config.toml
num_hidden_layers = 11
hidden_size = 160
n_experts = 64
experts_per_token = 1
d_expert = 192
d_shared_expert = 0
hidden_act = "reglu"
moe_layers = [2, 3, 4, 5, 6, 7, 8, 9, 10]
router_score = "softmax"
normalize_top_k = false
routed_scale = 22.5
balance_loss = 0.000126
balance_bias = true
router_cosine_scale = 10.0
init_std_router = 0.0252
lr_router = 0.00168
num_attention_heads = 5
num_key_value_heads = 1
head_dim = 32
vocab_size = 7247
norm = "rmsnorm"
norm_place = "pre"
norm_eps = 1e-05
positions = "rope"
rope_theta = 10000.0
rope_fraction = 1.0
qk_norm = true
attn_scale = 0.177
tie_word_embeddings = false
parallel_block = false
init = "uniform"
init_std_qkv = 0.0262
init_std_o = 0.0
init_std_up = 0.0262
init_std_down = 0.0
optimizer = "muon_variant"
learning_rate = 0.00841
lr_mult_o = 1.08
lr_mult_down = 1.5
lr_head = 0.00801
warmup_steps = 116
schedule = "wsd"
decay_fraction = 1.0
decay_shape = "linear"
final_lr_fraction = 0.0
batch_tokens = [65536, 131072, 196608]
max_seq_len = 256
doc_mask = true
train_tokens = 618700000
max_steps = 4756
dataset = "wikipedia_en"
Below are experts of layer 3 (counted from 0) of a mixture-of-experts language model. Rows are named router (the router's row for the expert), gate (a neuron's input weights, with its number), up (a neuron's input weights, with its number), down (a neuron's output weights, with its number) and show model dimensions 0-159. Each number is 500 + 40 x the weight over its row's rms, rounded and kept within 0 to 999. Numbers have three digits each.
After each expert's rows: a language model's description of what the expert responds to. This comes from a sample of Wikipedia text that the model never trained on.

# expert 53
router:497555427496483515535489480511520593487566463547471587527472523490493575476522531517476456522477508432456453506566463497481500557572499510472445468528427512485494536473528500534532547518496476577476536529498504538547518465512539436458496524543410506502551563511521503500490488495480473510425547560466460443484546476452516596534541488444473484455451488529483541489543453540481475527508475532446485494560501469531457477445484445563556571510561480557495450427476537496536370513492536
gate0:504481436482488483477544455501489499533496469508499482497528422519543514522536473461453512523576445546462504513491424428525484474556488500504522477499550586471466500477436452507479555530479512564474460540509539504497481498518511435448475475507432396527531452525432523533507479520415451473504572530571457522506489427515551463614529607502457529534489524463545541424509548564474545512546441450581522452486525492468484475485542507509477502502452418482505476500574525464459506491551478
up0:505538555437473413502527475426476462498474401576470494478548405545515491523533475487479491506543454510466488525559460426591489491506495476498464449521571566473452528546452471506519551499497496514456515519525543478461487489518492421527466522532452371528493447516473541526516428525462478502467558532529515477507503450541534469573497564461499469515543484415544525447476553523506517490469466428545499458464540525447481497463539487544466543516498438457528487444498493486440495534560437
down0:519529457430458476491464462518504520490520497535465389483485492518447486559502486473514515436517423516513439461506559423527523445524495442572529518476537578504532488527534419426499460503465580542513469517497491507551496578558500481602536489482489511521449483484440424500422531521519586505486477557492459486497547485550524500468510488529484535597583524527478549481486528469488537480514454486515500571464445576491482475473422465546517458526535479458546502510493521516474591489548480
Final vowel endings of Italian, Spanish and Slavic names and places, such as Andre-a, Alb-ania, Iijim-a, plus articles La, Los, El and UTC in time zones.

# expert 41
router:439477493491483486583495528459497564488547472508536546495463407464510511459482551426494513440494481469510463552485491420478479497532515513519483464503533499426480537512512478512487399516437454573471514516529546550564470494540461423437519473462440411511518507504546525545513505586470486520494499535466408534479476398465444484489504549492522525546506493490568499502543569569486464494512500483491471499478508453564436482537481578464485546514538526513536457559508575463511496563591500
gate0:572534570520472530431515527476545503446588490580477474474495520492518557468485520533522497547470584438514540547526550560496534472467552482513439551522516461454513555507488504482469478486449504509540470520433500536514486533553487439469501511458563508495480425525451499482552492608484510507504534470462487517501516502507545490523411493429427509464488535565566442484476500477458523482451485521465471585528495441487470494526446538542482468538585518565504474380510531477437484502424514
up0:450446536514432489516534510534492511424517500523437503493452570523494488487482537476524522559482477475505522463504591472475545507497454482456522579552446552525475511510537552529503519496495488557485471480498520503499552568466463426477508477529430482552475571509484519473499515510482408574492497535509502432461488491469495493509604462484501458466519502575346509513493491437514523543486477458567555462510434565572459469548432469463474471503492500428460449477473512513474475419561522
down0:493541474508513509569522459484530513592450519528506517539512556420502514458461590487423531458535459523485450483478430484528451495474508517509559473419609508486567560500518415507480533539447506499524447489563505513512554502477487511519541507495484443463459420541568496518456490445525566479532424528528467549483402505505512577555533543524553492464469479487472521551470499507575452463453535572446478522461460563484487491509492477527511430448515471515516499524497490491506507546589521
Direction words starting place names, like South Africa, North Carolina, Central, plus endings of South Asian names and words like Bhut-an, Me-thod-ist.

# expert 59
router:514488458548500528455487539513522514465461503408497489564525489518461491482486458486541525506577488488504514540501466535470523451463462443528534457490550519542469464521490550467544524441528480502514485550498561527448484482474538449451477547454488455455450519507469530527448558484553559475528510450557560557559497410473426547503526528527416462488495536506519494515476498462434600431589490481418509499524446512525540459527525519585570497561387547462498495520420534489499548513494516
gate0:469508483482552478441500573511523530444484483538481503541513501442529466489462548486456535485532469452435480434494509519521494557541493474480567449462520550468493500510444478417417477468548528509494453489485473481475469505399447533540480526528432524524528511512506487508456535617556478527474519521459468557468501477522503469475574437464457548547430523548501468521481513503550462502481396560493580499507455579423501439475496533523441493509578505557561467473544547514439501484564498
up0:518513492520520527560461499515529522547519547512530454511493513553420503455545448507565500452487456507505511584527530482465519434488482526522444501533553444548432483492482470563554535565439507569438552535528548512506516539577540443511461516497533498574475486527493480544535465441381517459480476510537501463447503507495431468515388530455562518503509394461490520494532508483486487534474567503478440490548595433483497564557462489514522493459472552466520509551479476513562483491473475
down0:469468497512488468518443430470518513447518489440439503497519484492477461513501460463473526496475569437477485444486576469472470458568504584467466483505470412563492544553538508462512528545477484506502511534545433498462504525536431568583461540437426504459484460450570499470511378506517531436492586426518495467483487461451487492509493440504467492487487442510514443497515528562520505503478460515447529501551475505544528488514450435457447519457515506556529523490440472460511534467447389
Second pieces of words and surnames after an initial consonant, often F, R or W, such as F-res-h, F-es-thalle, Re-ti-red, W-er-der.

# expert 19
router:541426583557500527497499505529501471511537544451544462437488577541523474534442453589486553520531507484507521473538526518478580492402486467500477505484539448489501513460415516527467505551485516455480473552495523530524502513615504523497482524523529517531406563551453479545513546441486510455503506471526472489462495494509493465458412547517505543515437570544483451556489517511550526465543564453572429511491547537426439425513492494490571557502452476534516501515543551507508505521441470
gate0:507478495505548517523524452553451415490531503475456478503500537516495566520480487511569416517498490492509550500475537536485487485520496501449502452500481455496570485540533538536580569453555441551424512509474523411480551591455456534511489504486517479440453560516444461500591469476560575460462465518474521479486499487484530549486484458470588525492534537504490463467470472430517517496410521503437560458520561565484510482546517386496587486506525528521504502527456464443546485454457528
up0:517524510498468465460505474484459476554520520511526509408551510536530509480465513457489451453538532523485548522488437484516493541557448513493468525508509436470539519471481502465572562471539512492613476422469419525553496577553485510531485456454524492462527528515493481536529548545527515501512496514551434516501515446527529494569381463593565520505494552508518484579459486427511431521530458481449551512456511509454521514493556538440536508507559485560510512490560566462562506571416493
down0:469441498514436558560537504584498489529484528472556480514459448506454444447585464422521525454449461502575426534503509454526533443466482519474484476504505531498479545534495497535448474560537528513484522466487547445498489449478587519537548516510410455452594528464548608483505538474534523551503472524439462486459519551506485468549503535506506500452443491483539516535490512419492486476507461495592522524474504527495456466511564507520529454519466520507459567459482434583551522511526571
Word-internal pieces after prefixes like Ex, dis, rec, e.g. Ex-am, dis-ap, In-j, plus Preceded in succession boxes.

# expert 11
router:488517479478522475514487518533576500484496498465556506524529468527531532517531475490450449465595462491484493503454529533446518535484495497490464580564525499485486547537546510469455509402509452476551566487467444471444505529475452502565473422477515548446504563478440460593489479563522439522493441480482494458510508503424492527482497477475551517492561459505539523476440443534560526485488478569510477538459463441473521542535439420525458494483482502573423529545445459542488443416407471
gate0:517487466452519502541571473468613545466393469512538527503506482550490468440519512477464494455483506545484555465425512538524499572520451462491453491442557518494429499500580460502509470432475485540493501510540467447494536525449527460459508508529544534508507529505512453529540538476439483441516516506526507494429465434430470518515482467507509470579508556525493494482526464452493554490566448481516545550544510502461525515394546505542472447512490520457555599551586429524435543533511527
up0:434495476456475487490587515450547627558441484479569517468579529553554544491464503507503503410488514496485474469464509529494529532542525483501465547529547505526500481553550520472536523509469417504481518547552479483500607538531579475437530507498510487508476499551482403466521479534438490453515503549533492559494532427470506467559471468485544504514551482565588481491562439458591557518506499468456495532489506500526559498512491502533508522563547504442465520523532483503452521557563533
down0:549473466509492579531538488526486436407501470481492508502505488445515552491535606429488440480529521452505512493524494498577486537508511412493479533532495473480496470524504513519461443555503502510540537578522465503497483487483511512474573498523496485528578529550445493578498448454516428537517508497479433549457556533567537419387511537453468518444494578543464443483461575433504450504513456550467511447466529493443531503474535570500545528460472444508507500543548496508460532493572533
Closing pieces of common words before a preposition or conjunction, like nickn-ame, st-ep, j-et, plus slashes in URLs such as ox.ac.uk/people.

# expert 43
router:492477432503432426485464518506476543421492472439462536479531495474489434494482524447461548466521535488514490564517534465481506487465530503615551532512468555510464477516485501504523557479461554533538480527510562547551429444461496466463462558503513498471429549472483470516483429538561465495530487504521526481557493503463441523461618511445470456485553484467377546520490434455524571550535500454484597560555441512520489510520507535528525531524527498479503516542559493532498446506533549
gate0:470516462465495481526458539439511519490529490565562476560539520505526576473486491491470476574530507481557432594477496513541480413504482541518491511491535513554497516542464508530506529485501471533535524547514504551437501487526433527480524488391499516461465567496481481567528547443517390577490525436450507422534499459453462495492506496477468501501500478456462469554597563496426477498497503453501489399501531490515530506555549528495514484519566432458452543527471439433434487500499436
up0:540451470509584492409515497484483463433432494553492515477504573498483492532518552449405528501420525471485459447476447489495547607457454475550412447542479535495470542474447528496540510514521500456556519434547501531484452471494478461524543487462556495451435461505478507526485466474511574528472511503537438550523470509520483488563525512492508496553560440488486509551488442480541447463487513487472532510467465468500454477423527466483464514486570526558489415414453547444545473529512551
down0:373531532563498512514501527500489461561487492531414436477490477470551478503448569461465517457465522462572553509431531495479463478580558495516497513508562517472469479483472484480531509498460483463489441511560490506497525536535551466500514488512517444372502437573474485496422450575479561510486476491438478539480521562521420490495539499481515449495506493497562461472521535430506474469460471401557452477482502475525476537490504490494484491510411451518535504505506538565542426470511579
Middle syllables of proper names and rarer words, often after G, St, Cl, Gl, e.g. G-ast-on, Bad G-ast-ein, Bre-ak-through.

# expert 33
router:487526544482497579485451483471423483511557541474530458501569505503450466536483538482462518488464512479502556530490515475554466538518465469428573508436544488476493462507482563481459437567491504500490488499523420521477537503459455572546495506537445477531459461487478495494503540537512530486503524487532439574513509535583579490549474536495508484490542537468589437495515509497497546465404554549389612442474499583517453518519537492509411460473560435493553504471489492510537500511464536
gate0:526539445448521551468457498541516534495534521420461435517469417535479524393477534547521510447472502484539490483542509524471529510485461505515484483460481497520482440513459550525524453486556471526585476494531491487511463502528479514463573573481481485517452464401501567490498483526473479527530522460516409476506447471507440453447511487483505449553500546485559535569587521486398552535536436488530530502512512560560534436552577556523488518476451413530504558507549514478503507524441543
up0:475470543511458401539519506488541467553444480568507514456499491485539501518532467484492477560501475534486505476464550506538439446511535488515509522540549513527544509523539405464452512503445540495462512527488503519496512511450551524523436436543542541521501515586452457476535539466520508513505472531539610523466522504528570575511551546537490498451539450563438467430433496477575478457443584543493501483509471472466484567431422475459535484484533561469502384477488444539520475484543479
down0:545497483452497545482516576511520452452479518510523488485445503400464513476429465490476539522515567537530427500447518563464530474528493530501503520544488454481458482475449541573554494506440437504483424424443481497544551514595520579473480489491491550517503478459570498442517490525509465534590480506473520420446485484461481536504480442497490514536543561438456520460549498502432495580530484511564491507490512470466485445507441544563477527469483528520466584550554495466508412528484444
Periods, closing quote-period combinations and double line breaks ending sentences or paragraphs, often right before a new section heading.

# expert 1
router:466491506571565545428516504476484537498517530483522526544472505468510490460477522504504437526507497483473440580496508498482480507470511561489413462556448491504468512553533527511525488438513535537509515515475511504439520542409504509446542456449503521443504599470484576574522472521496505612481513464513523546542498490479447544493501485543559518458488495581482497474541520446528475393558447531488455568524543396519466559520438521433555492508508497507533527607482468430474522491465507
gate0:524486515453507499514480501497537534543482489551500442566444515464545502543470503529533588529522518550532470496555390524571592501537484537521490439482455483554465469493512539468428530502522488488454505460563497536440453488533475497526463411479482485491546524420520447482551479547474502530453472554455474462533502470568500460579427540506501508513535472510484472545499512502524512527566557543595468486513438451528432500497484450482431527552509582442543566513464509454549506562545462
up0:461524507562520499502487504518513507554540469449504464515511482507568502480511463516464389509544544502462507462499611497464523511454502492546620511530501511472537475521499533440509541477480450539536491504497538434537536484501575459416488551532508504513486450581453521493561536539446557504542500486554525496514510503418540507470492494564371482531464537535512485460527461492486485469515500478445534484567567546409482468514490555466497510467491457545485434531466527496426600447460492
down0:460465505514443492511492493475567538461479460500567540488421519500508542487543466444559545437498443540467469564457452503488475485445383516492442510533592519507438477556452551540504534522467461492486456493466495491537539481540469447506518566489452444410555547504511477609514498501500494525454417482480467544525463490501448434540536525459498535526474506495482527544529608486480560533460560521473543463482494526523446569515505557511569471467474495442498547542441520449515510490509490
Short word-final pieces ending a capitalized name or foreign word, often two letters after a capital, e.g. D-er, T-el, Mo-ore, F-ellow.

# expert 40
router:441479426489535480430475450515498521499526502512529547431515523474487481453448457400412518518506534477483549472411438477532514519490573520548547592570525573481548568536450531510506503520495482565507505510495484522543495509424542461462498490564502512538506545525477511535493533452608446507446473464534542541514496444528505538565532479505484560488543511518523413473484439491548506468484479463548472525505480526491482545474448491470561498407464527508476471462420470429467489489568498
gate0:466470530558507487529441498513488435605516552557421449561530515507466500517463419406459534516469444563533536441504486488524465515489506498560485537490433501519468463488505453463467442549498471453444516460518538578573492515540517503480503555515446531464500522597561575473501484462543494548542540500505502525449498481460489502548531490478514521559501418486479486479498522554476395551441468473466483534549502590589542498503463480448462521488467522475464488487524518464450503452542533
up0:440499486474518459524473492487519474542491506527437433529548530478441528564396503426450501451466517499516488479505498518557478521522435569553457474541472484534483488456510451506406420560433486484456526450494454504544444500533499544491548512494510497516511523557552564493428484454458493486466537478491531526492478512478471519559551475442436578535464456503505464526486500478519464566481469449455491503517500523561535465507444416500486516463424410535427496481475537502456592440566448
down0:537436486517539542542483494566520468523527572507538534560550555455464490413498471464505549520440535514475541500521449513456479491522486503418404525514517498513459487470511442482519529518517504502546522526447472525521487511454490506438528495544449459519502545553542498534461567553509443587504503550497485509415529445482546495524497527526435502512477479521517555582488494520494450480560538477506547489490458493414501477478477618502491538547421375539523600557549525532501499513515491
Word pieces inside personal names, often non-English surnames after an initial letter, such as B-onom-i, B-ev-il, M-im-a, plus names like Jean, Anton.